From a checkpoint of a small mixture-of-experts model trained on Wikipedia.
Size: 12 layers, width 256, vocabulary 16384, 48.7M parameters.
Below are experts of layer 2 (counted from 0) of a mixture-of-experts language model. Rows are named router (the router's row for the expert), gate (a neuron's input weights, with its number), up (a neuron's input weights, with its number) and show model dimensions 0-255. Each number is 128 + 32 x the weight over its row's rms, rounded and kept within 0 to 255. Numbers have three digits each.
After each expert's rows: "mostly gets" lists some tokens that are sent to it at least half of the time. This comes from a sample of Wikipedia text that the model never trained on.

# expert 8
router:100141145150093125145119177115132102150121115129121081170089158150191115122069089027142205114138132129098148140180115145106123105162160089089133117107158148125111111088134171250111095139092139162121129113096103151092130126100192219174104126125082106060142083162111094131113082130126185136121137125113125153122103102136110101161147076175052124180156103089115094127160151137113162145150103123121038138095116119106128108173112089135118058155085085165142145119132117126146161169111104112177125086137024140070183155122101112081102161091150177113133107138176091168134084148066123144128138099181088133132129121127137107124170150137108111156115093122169101089125090116163118097118136098130189098083134171116115155084130124125125144140094156168083179124167141141068101120129165
gate0:169124119133074078147111059193138137087118110160109186061104135151116120143179153152136088097107112153204192142110098115137077185083174142164144122149067114117128127110144092075119137146144123058151193091104109073143104090155100125173102116134100188192083125086118106103083149164122157138156145114142087182093107107141119181119151123150151079129140110126144160106131110153105137093100143179122158171115110151188118067127117093105138153124115100134101129099114090051118166097175079125106134110144162187151125156120135132150102155179133150183161175125129136117176139089123146123160121139168100055128153131189077147084116104056177156119092106080113085125158144134137144184095107135075158125100182127150096040129106147141112096115123166164093155143140181151192108115103100
up0:111098094129126090080128145134085124126157101176091149157144134103169139120133149132142117130144165131112137132136114083136102113213149139145138115109192111144156082174152063147154162068169071115172202146161133195112086146176106169135139090133109122111035094146155161114165116155110131114124089136119120104128069132143144105120100161081143039134093129134204039153136123118126163138188090072156083145140134104143121080137116143131165138171115200168156100100155079187104106080136135129118086122115154166138152131090083168144100197155127144121150120106156121166094168155172101149134143074090129123108133090108129192122165090150196104123102084123103185199123148139176167166092131129100163115129117167169110085120192169152114142150138105062151160123162089172108133158113134
mostly gets: "born ", "first ", "one ", "new ", "land ", "time "

# expert 6
router:177105098190154142131139096174170124074169138135136124121158104094117129099151166167062066123103124129187123132101167108136100139142116112130127115107111119068116087163130086114153129118095105172151088098194109162119157102174118127122143111127145114181142157100126128127149136133134096119125091136084112139110184127133184127072171218113127134079083156088130133108141162141124124164132107126136168142131108135097165182105161093175127188088096165088090158184096087130131170179128169123111119180144151148187154070132164086150113080136110088106076123154119084179147116089192146184121137114068127069101136053137096133125097118105107142098146115113134095062111081103121184143130133113121059113079112101126158103173148146093171128121141189103040132100122210156163216119164138
gate0:115110236142123120160143085190114062164159187111156073166108115136111070148140167108108134142149132167157110086105095114127154100130149090109146159096094127118125068088186108147105138124163053155179125142138083141161107097091162089109107130121102100114078153089163180141137104176144141112050074124156115085084146170086136131146141115159148155162127128092137160190081078140130131168124135193101115123105143109158150115139124158171110125171112115087104132095081107091130101108156160126137154109110183107103150179158109166143115188073109136110119060138098172185173131116185129168164124117095106182145125145200101120149094131054060145104101134148116090079181126141127160103110125109112080072126085091168101131177130111139127081111152111118135107144167144126210146123113067
up0:180134105122085118155093150112103104094140124115081127173136235133168126113119172126177141107116103159100130109162123132117131118151195187183098148149117186147139128128152168140076135104161176169190093132133005110152105126115131101130164147068144104129200127141118148121178082165104081094172084136175117130150137139100152153169139119080152107094114121140205154154149111080109161135140176140123160084075142101149119096170159100091137149089125129102161096132135174173083175148130148116078093143065127159165123163113098171145103160157081093132068202081130099132133128118180129143087121089178153120106100129062126084127133126121132063169187180115155153140087130122069134151141074111136179097116149122161137143104128114094082119161113175108112183118099108121139140179104125
mostly gets: "|", "o", "O", "E", "re", "U"

# expert 10
router:095089104128142087115124080129139111186048118120115106040168130137128157112136073112107133104111076148075166178105172179128114179117164154094110085139144122108092121095115083121133082216127122116133130180161135115163150130084064182093158111134136156115193086144112108201141109092113099097117128107147131141108142132203118155132130178076190122175124120127118144190151114109124147081112165133142168123077171133124096150075141145122122090111124127125131141105092128114124145137131139130039073037103106125106141121146160087150153120167146084159156115157134120093133116162047048121118091127177111146211109173095117163174143147109135108169146119144067093184093119144109136166122092103090096151085128143085112171118170098111124183149128115108152173151158136101118065133084158
gate1:096106104119118107131159185188181093174124146143107090168115113120175132079104123124094099139137158103191150164164120122114113184193221136083097130064116142132091109122161133125111153128162143112162177164099114118178101144084208151114107161146132094193079052105118153105095085135067077104114180120106107115099123095173110122160107125156102092173128161116151138123107138145099145130226148125153172154129156110112090113134146131137122126078134168101164068115134137137151055090136072108146135159106106182135150134125081166152127118150153126129126165160115067141104112166120094135084116065198105138100140110111117194111141174162129166134111090165149135116106168046166153099112117169068165115160090163151133144138168053157151120134082165121143129107154092179083150139086146
up1:111144130121070120145158163127142142166116147198218122108072114156116096134099155125077158060113166170096126094094140122104108080108168132135077147190086194087094122113146138103111112104135150105129128151119132133125091135130133130051110159148068210131102125054153162124120129073159109184135116141107066082144181114122147128136122104158119133138145185167078108122131149214109174150127122090165096184094123112144149124153149109094152166140124133131165134109102135183057071135121131142133116116196108141131093149126108091126158151153122118117104099156164114136089099115143118154130042115124170176094154109096162130136142126084149149109094149176093133179140131094078092131114218136176108091162123111136156062082197153068127138091200162099126065151161122127137173121117160
mostly gets: "a ", "an ", "u ", "A ", " ", "John "

# expert 20
router:124132161153121150175136117080135109102092151144136136093098156131112183128193136109146086158165144166139093104144074090097119168127126097177096174132096131136140131119114077032126138115097118117079150094153139142144172135127088069100106092175137115069103219075175111122177105109148145129162143100099103132115151132196156128164152148167098103148113093119146162190165136138137142189121140093132061141191128177093135121117148124137086131155101165149094106104157129051114109135090167153064157188142143136119172174135161100178173112071105144090167153110093177122126119110206143054170105195114143135117114112121103168119112107159155194109138197102159154174151206164118169171149127122151094109158150181120112112108135113139123110135120111085139094193106088157128150085127091
gate0:089139113109132097110144175062189156120096139119130141130134174128140116112107064123132149151189154193123149152133135103078180144136123064146164166121152109171113126135090124090143110123162139097164082110115108139174116097123122137122083154132128125148152066134139101094087123120144143162125191149094154154115111172142147168080173121123105138153182095061102126132177178191149142152130147104108137156184115145158129193136125139084118153112104144131096167096201177168201149126135125099122147140108145148175197101143093077106159125105181138138168157131112076112099082126112068100095098125166111103142169115106123088209161158120129163070047143143158162087133163180112168165189129134125091147049203172204086109176123115142137168122141099120107191174129130154103125083125149
up0:116109076094102135091155085130092129150111101072146098127132114104151112100121096111137136133098148144140054125193123128130068098167119099115114155096160193148125145110108102137148121117086195190111111120130183079077104121107161125100158069139189189152130160135109148102107110179098128111138093116163143117108189117125100122132117147088100183125033162111124123121118113113134174152167100130157147145077109091146130139202092136137139108126138065161179143150107125124094161224116128148169084059097171099111107133063111151132101121139082123167126181133120153153124133143113094093123136106200127071163083121118137126041110149126168079133147137112121162142121071105145123061122126050166151122112122108090137152089053205067200110116132146138113104057133125117164096129114140
mostly gets: "|", "which ", "that ", "this ", "they ", "es"

# expert 14
router:127159133131134103061120110121095092094152091066161118148150117164156153105135125111153174125139082159110119088081178115145106141082118179124135112112166114075076145112136104172099103156143108128101139135119117168147010124117138134103152106114136183137077064091161142108150102099126061122125097086160109147101114120157131063138096127133173098100057134164152143163133099172089140102090107131140151094111159151108132108119141159144070114139111131135154156234173055099135127154145092177214112192069155133164135161075120127168073136105162125134144065107049145104112129088061109061141076079101174104100063092143135142134142086099097140178120148133133128112100089146128132167108114103064162144165093123097131120156119142110138096130138106145161160168151129143152125057168135
gate1:079094171146149199129147132196128095056068049175161107119149102146103149142105082123125166132194155111142106163141113146087133106105068109075152087159169115129143147138110055121114137115124078134144191119140135184104093133181157144117169119118128094129143136141146108097169125144105182152157136121172167082152080157090146129146168144120100077157145103109160120177165164144157140138118084083066092152135101151137147148073143135078110099148177129154078107073156119130146151167152073116148144116129140128175111116121137081112121142125140079067111118104206137189198121122095136152172110145127118122097097124158138105113116114131131183141114120114126177096135133088204139137102134087075139081054125110115176061117150120117168049119201169145119132093075151092083190137113135
up1:095116118095109162143108120110130139169088145106142131175169089175148153146136130131124095108203129099105098142132102165147101098119125196097123112115123061123158132120161131126125115173174113147171133128116063029098126101158124033114175120172102122119143064140143133126195136172134162136102153168134098103184118111137131137131167166126136076109131130133105174104201157111137071111090076162118125138124090112160093144082178078091133152172128043103112163113117093150151145148187142140145144159163105137158080130096122115110118138105188099145092140159168123100138093189146184135146124111105098158127144134156112147143142164104120179093131174096041123180178112145070090103208093127118125065135171055084157100103141149130174106094145133127142145167078143069203142115131116
mostly gets: "\n\n", "Be", "., ", "George ", "Br", "James "

# expert 13
router:095121108101185136161155111105111095140139124100121138122116148116121135152148158122130187110175167133154164136134131152127115146154131079114082118115146105072123137115083115151135161135118066104163161108176168093156113094125200121145107151142126146111107160084095106159093078065175150123112135170156077097108138090103143094103121142153090117127169147140167078178091135167107173111153128133160139123109141177139182111193074105130178157107161163149078079064112060133077190151159079143131123165071119170107135170107126163114185140147142169120109140087139159107167139119069112120115125160152186150111129101127142091117196063202153059099106129171129144071163132178134110168121098101123147174186120172170096081158074161106160134111070172125125184095131129053151196099177121
gate1:079125224088127145126162096124098084154187162141131124145069130081110123144184124172103121166127169089171199125109100120118111101154168148139088188102111111117087189137099174153066168117150146109134132146141138087100157116126162117112047110137176125155170205100164135104156110121153115137061148161091106178121084163185168071115103118139114125136099059147116172094101100150140135184133125125195107152079152149150149061088116106139109114106161143113142133073167072155144155112052123114168180123125197121132073084079102161108142161155142165136092193148087103141160139154126179106147168152070144144128158125110134150174096102116134185125180082118111096117105131110123140113111096188144116162173152134168085084161107150143088137168076104143102118154128115143166129125117102
up1:113141142108110158142141133101097142128135125116151121117103112082147129153174098134186154120163118019127130136123125156115158109147137136140117094126137145128092131118112162141080081124191155194144129174090136093091135114137087121166126103155168149060147149099122141128172153080199154081048128125145086134115098137159138117154145160103114198117164055132137147101099097191120192127145102168130166201099202090111060098175101169182135150143095139061116130069227096107152147100093148080152115120103127179123117099102090144166160138152112134120152107107087064236133165119084150088156105111118088136149135110134164155128127159146112144162200105150096135103123140095107134110119075120125127191202107134162112113171160132101115134150105113115138091132166110185119145159093089
mostly gets: "\n", "\n  ", "tions ", "Party ", "work ", "tion"

# expert 15
router:130182125135079112158150093176100099099171097120147085131138119051165072146130140054122152198134104149107148103128158140149140074165161120146123107164142154087197108127156127255137128092116121137101132118127144141149148103176135131139133114082128115116179092149129143076104127073157163128111116124152147118095053108159092092062110081154180140118076145155145161080070049113123140050165134125130128135123124116143043158117161127166085128101210161068100144090128136122113118088183090128134100130159093149121153111190142109127096167131104151139143146126088136117169152172073119138093161134165145146116115111073180128172093092125115078098095083105151082159114106134151111131114089084103145118088159099181128151130091112145097126116092154162082119137100149082139120140205150
gate0:101154154161121155078116126113139112042138150113128163145117112116071117150119158132033099117058111124108077132117141169125170148115104180131148170062098073094146081167175182152161090125126114143138134145127170117172083150053087111157151093103118117109180128163135140116046115150115104093109101133156159116067132140136109104073110114120174148117122137107140147182138081078101119175143101125101098089185130124085084109103113108118094084119158146132112110173096104160086105184129130092095144150186146138123151096141137183105125096100140113116121135153131137130118111094151074134128099131083189088113149136133137105127088166065195137129094101189139121073170126113035150118149109127196110153168092080191097083141122146132128110124114120115161123217131158166141077186060113
up0:067146146154189103077155127164162131111116126089121158156144145159142145152129144146103121164173159148132122145109152127092145125086083163112119100129120152136150091089097179132135090129133169140102047148143182105109143185076070107159100141065051135135134071122126110113112098091102141074111123175111184086176132110146128154138141111160156125087092124162166065125117158156107107161131136137135130088207085177150090086188167156124065125151065088124144125158077179166099076130112140116160108169130101118111210094135163100103114179090125071120145109130180068104156154150138092134152162110076171133094145157148132186114165148121115209084139156131150132167162107089085162131139087147087114158144134124150137089041098168164182127097063121170105127149088157127151148128131100
mostly gets: "m", "16", "17", "27", "). ", "187"

# expert 16
router:090132112182201123130140133138124092188178101141170121183156138139128121124135115143181143109107173098066139177177103157163177097114126103107188101140114133125182138125177126157067128142102115187174126118124088108128133153167135168101151111168079153120153049188148133141145132168095154156107199114154120169132074115142123138169130062126117099161131091094101178092075105138169142161092151113167178134110160168137127136190163107142148132097183067102131168060099140147149137143190153074129100116114103157138157105187082126032085153150121098063135191114133184149123108133071199094067136129170142122154105109151185164146164101109116094120090112128101165146125118137152142140134077090153137105121173103146127166143172129106132077135077103173116103118117091172118161129105145
gate0:137105137076138136108142117139149093120100089116132077090163190122080156124157144112145121133099191135138082085129145139101098075136153140103154133117130080116128127104130090103126104173140123136133123086159149147155104112142145082146079124176109135151089134151119096178100131134196082113107144185106155095091138120099123140137159136125231101150140176159119138137107102040098111146174156173133173129122118107172139075121142109073122170161126203128121139145143157168127115119133101144142167118148177125124148116119073099127051100097138118151138076109133128148092091068076085125168161094129113148153080174122140125105114057111199117133121110166055161142165101118200191197154149151221129152107104105173107125133071129111120204113140179148137140171044115110211161161123125
up0:149098138089159131085095127153125173111129167147146074087154100106139102056132087124162166080159161170106159134063072124124109134096068106127159108214152098142109154128151113162108162160194155168074113156123123133106138132174192099131058136115128110083111131160142153108227110117158054143097136092126130121119089097140123163158183152070150141146140167185144118136190132115215101112113131120206134168137091074166135109092130118127173156132113136138139119075142108170127129100083130141146112077135111164104070139149121138154100139151135108110179103161094151092145124151126130137168104089113148202140175163134152138112172087075171173114176133187110135171146154157076183172120133122097147132147130169078152135078142064096097131133107186165080137118110083148123108171117121
mostly gets: "5", "0", "2", "4", "3", "at "

# expert 5
router:179161157078131115116178044123091159173150128128073071045159105080142183143152174151128100084154085099131137154078076155142141190124128134152141163146150122161142104108106147095113155109101135189135153185125159126133090106131125122157118139149150164145131067139121106099113152162102114123154096153171102102147130140109108142135166104115202175090143118129140136095157111151102135044159100124143141103106125108117131112100157112090187138133111106086144133147161170169161165145133118087116176090099179099118077125113114099157081112152144045162144112094148110092098142083165180160144159117119158159179147182126135119090094042104113089154120120121156209145141091153129148067083135139186104122142114054138165114091037111185123114133120084176125070171094146127128117089128072
gate0:148150144093110175097143114072071214146130159148208116175110117136127126159192078128114145095086119159122149071137161108155136112132114161161140158140129139154105159125157178126139121157173130123128078101165102129133116168097144123113117079113163189178092112075121107106144091142093125122202173157121116093099102153072169087119123153138120110196101182134162134093161145142113161156123082080090117121093139167139052158139143089097176095108129090176139113081105133147129125093119111097074212066095138100143101136089129143151138153143118137171114082153095118129146163163145106094167115083179184107139105110060130094132153101186136155157127153103081150136191155098055164191121120176124083121118172208184093089150083108177191095084102121114095118128131126127136116146114135
up0:103099143124157090110093110145146084136120103114107105141150166106107121112087188112103088145150151100155046197149133175096147132087122073121147148132120128114169094144128104091120119115160111130160191140082155183110129085188122111114111124150089104055138138171120151188089125138154143135137096100138105120152141114114093168110130112144175144123179097104115175186106112140147122128126147196155102114135091089113232116139084155132108141162153178084155164145168155119133138191141144147179064151149166149130137136170147110122114111057161134093153119077065130133103094098098111166114188181144076108127127116171143105110110168124194104127089101166204071114109135157190084087132181083124156168145086069107113147125112166101099194140129151183147204140153072157115173091144144
mostly gets: "–", ": ", "==", "D", ":", "V"

# expert 19
router:121129107171175096091143072104117186145117168120131159137115187145115141110082138206101145099138111142162124112126130160131133155138091094107082201088120094153081140124099121118092177166156104126147159112115150061150109219110136103144082200123153114095088117145114098112071135136065090088121109112152116113156151090144198140059075111087124117120116148095141141119119136176105066146075078138105183196119135159106106128126090091088098203161114151123112171139193202177116124118200136140129118089162167109118079097148165139141166048102176106061126131123149162114191107101063139119116119151162111105136129131104078098126132160161142136124087118126129140130079073157139105138077128166129165136161100086126167121112093168172108159180107164118186114150147102161151101112121103
gate0:121159099128112143142101111107133115090137133166111149173146149145126095166093126166109120170107113069116119126075196151146171146114138151081081161120165115175140101120157137107188103180203116168137103145115084132143154133084110141146212110153137136107101101165063123148141122149129171107136049164139100157110159154095192132099087109135126148116185151160116127178183139131127113139160198161100111109088149150105075141130082159137139064095134146133166098122111083130127107190168178129105121062127119131083124170147175067145215157102175131171106125164100140072139163121144151205097091121097175139095102096184097161132160143182137078116180125163173145097206129133149108120130136103087121155103134117152128110140123165179082126170167177123086141105046167157132122145070114
up0:081122149151151128095125161140094079101132081171112105185177124153174141150151152130169156099122104161104096100198086115095126119144129123106129111126127175134070075117187189148151163107100134078152114133146055152124094096106118157196115155133124115153104162149164115122140193137119066178109186087177183124169157123153091170092205166135125132104127118138137114123164161186127086109146115103117129135099036102074132146145074142088153188136131116104163122143098106163116151116103117147096113167132153100133092050145144130133127077128156099042119170122111120114094072096116138128121112140155077128122148097080113088090153145188087170181142177142086161121118187118173129149122123127149090093098147094090146127143090098074130117067081154122165145137113115154143036106183169
mostly gets: "in ", "–", "h", "On ", "Sh", "In "

# expert 9
router:113175124194110147092086155127137123115197124139170135127129105172128112094155145150121058133123134101133122110065077105150099184115126161107169136179118121093123172128168139074162108176160131141157146154160117132120084095084112122036142079095128141113088158084129114153113093091048124113159134146176137128159172164106153094129063165147140172111102139169080133142136155106115105176181173147163160073139148139139152107094135122081119173096115075164124057152152140088152082210075110124098158145134119126107125110143163141085150111130099142108068160171111153138046188180102120140176146109110103087121160178195154147156151115136138113131153119150155125152112113068139188150111138191131189129136140106087081090148157152175124123155180098173123135156126104134157196186148094
gate1:114135138122148081159114139157091176110130081101079152093138092162143115119121136129135130218104103102141121125114102147138103114152111137091114093069192116075143163097104118156134072094132121127138084160100095159131089175160091142126143142114170107107168108108145119153077128113178107099100118137146103119147123095162176103076135088117099178157143102104075133136151000120116133138093122195157108107094239079120116204135111106110123117069146140183117173112109082157097095086139150132143157125118132109145167126123113197102087160191143125177159127111089120118103152143147206112170147178142116144078112162114206110153109179083193216083132092109090161121139106171132114099106112145113187145125134184110140152116156143121173122091170142117119123126117142152126146159100081
up1:139069105115084114113056125161115170139135173140062118151158108139139169161039088076167228142163160148105159125136187121141099140123158114146105125088127183116110163104141160174128127139119221095145097152194067121161089172103095150117176137186123102125106112142127131118139110159126111194158152117157176132112100110131161151143164174156130114122126066129133109157131126141132190131120198112109147145112108068086149129116108115111194163141192118096164198123138121147151139124134111161114111117164109115135153137063158120143172141151143125134105167089067123073156089155143088085078160125178132169113173128106094142129086175175180110149118140169184110114145117154096095138120096093164092129150086183099121096149168123112130150139126121110120244140117105128161074181120131
mostly gets: "| ", "P", "High ", ".", "continued ", "Gl"

# expert 4
router:115090093115129118147158149108100110128111076092156089146079116151198077145097088012114171137137123103140139128109167172145102097179136138122242120118135164127180125172134139255142082086126131177126094096087148110102177133092168155149130116056132109106164081171111119107115109126121162114095149121148155126160125177087135088137123104133125107139137156170150082127118132136169126087155112132140115112160096093138102100150142157122148092127170115145157135152079171160105141140108147098094153134135077168076140113176161121104091184109142137176155111116117128138156144156004164145136148074161113120096104134126109147128165134090158121121125117122138033158148086136147109157151117110094191171062131149075124133122109120130095101167098119145061147144067108119131111140146114
gate1:141166130160150119143053101147139156105193154157094145143189099135130168149161146083161130121089166157137160095138129095096132157165150166096104088067065140121150155188116103089167017157124101056113087100141164154181147136161113130131121143162103184064133165104086073109060166164183118151134119117137139149149174121143098158109124084157079103131119105058137103113135149128120117114122164096139086116177075146119131129101108148146057178104131145181099177118194080163168101171159094152193117152144105108108151154155208063104158139152112165122146180128169139118123122150135103178106127187116151123085122163125131081124120137156121158112100147122125100133161156149169184104113128113151159133111077153149110095144152121138139150073077089143074095134200085155168134132142102
up1:095146156157049117126173133147118100155120090152121124112116183117127131090156083099123122135134091130126109113074138174127169112166129125142135115169080111108131123137080097135152150122091153109136137116157071091091130100132108108170153143048158046119116138088136131109125125121136117130173134101118178092048077168153122123142132181070087134071116117120163096026044139098102131109166212137116123089166129122189095102158084115115118114133086122159134139101128155111164125123064114140150123126075077101125132074061122145121136123124134101103077182171212090135110189095147077125070145192120122139096185137166105125173128136172165090083102114182153150173124088096108173078140100140159110127155123119140153086185130123125078154076186125148161124129077159126081155135136101
mostly gets: "0 ", "8 ", "1 ", "6 ", "L ", "3 "

# expert 2
router:159153164095125187137129160146161110122148170121120089157121108174158102146136124000150193145098102128098159101112058149149155127118120180099150093179108173134082123064123166225163094110112083212125078099060089118151101107124153140146107114128104116138094101113117096150138097133164133152108139112129146135123120123160095143054086088140068101147154183145143123153128102077196089074148088115100113141126149139123166085106128153140119115164047107116068119163152119124158151157130109152223088104129076098108196115118082160136074116157139133133126099099079130124086140150130141142122088120105104120121128117095110121158129128095100104133088105124124090041091174099136153087139088093178156129096151127085124129141158161156123168109105117111124174078151131170137104115171181
gate0:096164162163101130168114129157132158070141156114129106093109085137108102133104100174149130122167110182124186115123090088125100144191135136077115126108158123099140136121114168141148150068110144153109127168101149104052086123122172165162142106157128176147138157110121114041091116148131106163157109143143071118132106206134150122099100132128141097112146137079103141146196168079125126097177138147096106137161135092174145157136189066099174121102164105154126104137112126158140162167113061193064106119140143130108150149169066070090128198149088135174154184111164102110153106184134164149184102105111197184128131108185145077151108100140175226134127155136144140120128171143137185139144087104136137157141083144146131134129133240108191092112144126101083124163168118111144160102134150
up0:089144183127126168193111150130114112152124131130104175166098199159112132094127163140124117094178084149108125132174120096153171125118129179088190090133185130115128119170130174136120163096139201116140149123136043144112165167139185147153144109173145053179113065130162078117108103176159109126148128167128097095114121113182129179126164156153084049145138127095166111101126106069145147168149138109169139150142128119103115154177149137106188102140145139115137072131114175172137145209083132181121137133077124112081126169116098072147147138091134145166181200141156112095160141142169138173121121110115093122077171091169114114169137151083175149135135132075155115119128148115137206102155115054150174136099060158148184077154191125141096073095142100099105127145139101111147150118119120
mostly gets: ", ", "United ", "South ", "known ", "well ", "\", "

# expert 18
router:118130091136110148165118123094167059084147115162101126100109118128151127103130125097130129152107064111072157041134161131118154083101157127121215123120103155111122147170071128184071127148151140147127112188110143087140139155126041156154193160121091110148124095161113190138078118124221102121102164133079129098097074135183140130131110113188104151105130161174129063085101121104121145136088176125150124078150125115116144110162111130136134169190172126134218162196111158165129143087067137174089131158168093148130119161123185137084114145131162071153109136086185072044145150104113153150162122126151118112096181099148097109130080145141108113163138150145167119161118036118125079138119125105109121087140114161103136111081136134071136088161112157129129114119132140086094172117094107
gate1:108141135151122153170182116129151131113159209132112152096124146143136088139133114157073070126109105134093100164084176151140113133087067059165182173161186084136113155148164163123143174162176123121164179167055058105159137147087130115103109105117113175131093115127133105114156134108122106112148157166092156100139107089087156173150176161122111148018141111163087122118135143112119125132146112092148087105122164114121083123184144152110092106108098103053151081120092138115041098124127123133086177172073124118128174088104203133137151103106137165133097097195141118090120136108141102145103164096139112191086148120160119122106066146143125064088088075139188133163147154033101146169089094162137174132137120119165138085111166111121108085146154136148085105126101088124116126181122125
up1:119155138139134134161131154125151123133114147079140161127137079056180196156139055084120133133154128118137152145092139139150084139108081096112087137146092171135123158134114192121081127111143143130145095157119182110119108112120158148090111098085123107099184183101132138194075129121073163199107100103124152130106128160191148099088138091176122121120054129116131104106110148136148139158141112129060110125123163132098118087116138176194070059101137079132151121126165142128127148088016146119156088137121114141165111157108154154102165150066134147145126058149179107154124094142094131146113072159126119105144158109097062100125114043143110097169099165114180134122141150124084119098143192136188112114176117196041144119116141102136179131180080118139153135156187135151166098187158148
mostly gets: "10 ", "th ", "New ", "000 ", "5 ", "— "

# expert 1
router:108148129175140168094122142129131109097145141094131149172100061161142098187136148135144088130164113135154140186126125184102098135114170139149099152127092074142112080086160123063069136109130120125076172108126139140138086202147108132148139183136120054150116132184138114116197105142105160110107139093057109144134124183138108130103151145105158110119096181148130136165106153165194039136160093160148139077121100083160104160124139137143089137081093183122144059158145157088108142077135133129077158150168137118115144169086120122103185076070148182220109111120126130121106115101190124042173137206087106080102116135120160123081147163136166153096114144135092161144146113189137178148141085143105111049124083134159151132180132153104118106143123150142121150158168108178104091116142114
gate0:048148167135118136070095106178063160115118084150076131142187124088117090124157137112161155209110151075133135052093198126121126128158147164098110183073173146085116115114113121114177151111108208144134142070130086134097121137148157132168168124127172133079061141182170098111026093100109120135130154167103052146113135186144156121164124152099123102122108098138192113118119140103135179081136115199219107147137148182111051115126091134134156047121127129148105136126121169137149094097147178098119148108141149118149140094083109121117128141133121106156054094119119148147097135100057117078139168122145195145182149139134134125126123142129129118141118142112119162128107128130084159105064174156102133146131097112144174131097136137081158112132201098103155129105118114105133135146086109
up0:119123083135184134149123183084132106123119157080124175139147125098123116152089094150101126065065139174119137159098135109103143118112113075154078200113066123115113119083143148152098067128087106170093131145145143156161135147105083094136132093150123132114175152156136125086115125089117091204094132118190136163150074101161125224098124111115151113125154108090081142139098105144101110133196106137106067106114084073044127132097149176101101121156103116083162205113104116145141073158125122188131118150148133142140102117100122187102117132081129123179122176166153139063159142139101091131073167104146099109074124117138126192079138119137135098085131148177146139146156118095085136150164139093116118105202084121076146081102070159135104152131121111078110193169218109090088091120123130
mostly gets: "and ", "-", "202", "L", "I", "& "

# expert 3
router:122141140079145167150094170176146162178060110159115127159107183120057124097086121171103096089160132136116113139182100102157147127138123133137118110083182121142088141182132150018156077118123141086168141085152172139142110206166136090073129128061143087128196128121123086100127141152102131182136124140153140126100139122126068212187153138057113209113152166121083069123086137126138136158059088137096172140129077139127124148154094095126126076179158133131087076121085118140142097162119153178147134101057146099146113125104171127133146129116136176096118124167107065121120134084192097123151129124155151140116117146128120090168095163102125122146154141082146195145121132118095085119141100124126142140145183105187140110139080113104162076069194161134134136130117155082102126141103099
gate0:162154106218127107143203154158116131138134121126145127103157114143117142172130111109205188118142134157156139130122107159116127163151179127150131099147112165169134122107172107108144166120120158171108107132099071101139097089168142168143078154187111159106107102078190174148078071141115099163074090147131079124147110135175081136155126147141124138146140183100125123170104127222159159100107183115113095113138169061119170132174123083156155120163111190099107144086109149087086164194088149130081122136121139153156151129125128139112098105148102129087176119106135115144166160081072075096137122081130164182115172141180102118120166104105166183108067155149124152098105155142052130115132228101156148127135110081155162119139132113101081220145127126189124092097130082114146100155104159
up0:167103128146140091123138097152100162104092071092157148167136100083106192164133109161145142094120137099109119126119169105139158109179130137156144153073073170112114172174152079139172120117141166119122109066151222097173161108150117130165153127149088094135154135208178143160157150148149155126141116112137116117214155124134102111086132107108170100146133043147167125154138043086112125126102127130094126081145173121142144124150107120129145155110137085065137198184183230166170105089077147171128160142124136200113119103147153105152204150114153144141147125143093165177151114128159170164086146096081155110144132081136111185095121116143116102162098089128124135148168114147094133131114096120102114103098088142115129102130119111171140122118027099144151104182058127157164072122096101
mostly gets: "T", "S", "r", "f", "up ", "new "

# expert 7
router:142121103084113158118165150153126099169143142128092140073075105118136054168070051037136189107132165128092112137148192153172103065110142154094165111116122139077123160124112110255119141172124187112183114144120103090110155131106128139145174165102119143147153064177110146114128167110156103125108184102140165123106105137124128089145135130179134131187135151157093104127103106147143166124140141124120119164074130071141108102130131154118148075127141092111156181142131117099125126071158121149169161048142108131113123165094064143129126140158134107197145085142157129141160143101086088107130100116186143133173168139092117130118173165112124115096174089120097022110118127142132130178127120121097086167073084111150115145149159075084112119165074157116124134114144110078137077174091075
gate0:151135138104130125059197129135122157106154074112041077131109103129118109106100101134155121161086161111105088109142149105114092172121107121083127101137100056158101155132071095146145130173120153053135176118134122097101153068130114092077089189122119160121168158148142136065151163125136126159109172145128187122112133108119113104135148154169140101154121140125070125170090125105175094091150112085114190107133154106079173128168059195126089129156141113080179154145092136151155121104117143166177130140104175121130109078080099156198168146179161141167125137092127119084061116122110141094165135128173167162195135157096163093098111152113049120075167064159095097100100190123123173148108204160109097189104122124175135127166112123080151132122109126118153168095107135128140081107094098
up0:107174149156126182163110102115091078078097121144172199138163122148187126224148144102133124104139105155118147164108117162129155078130159161134156145169137151073175097141085144150107117120137145228123099158149161141145131164081138174141191140116123097113163124114127114149115123109181148141117128080114139115146117147178131132134154087119125086100097125132208113064128075181106142149116177117102059190166122130180073191118122088080112148151086124148126149137203157155079208160114146095142153144176101155171166152161157157103104124149160110068173102144144111139154128120118144201120160120112091103091143119127113102097082105206184159134152067082096136172142096165161075118112086114097176069101146147111124136068153159161144111128155149144107131104121140125122141088161165
mostly gets: "son ", "z ", "en ", "ley ", "ton ", "k "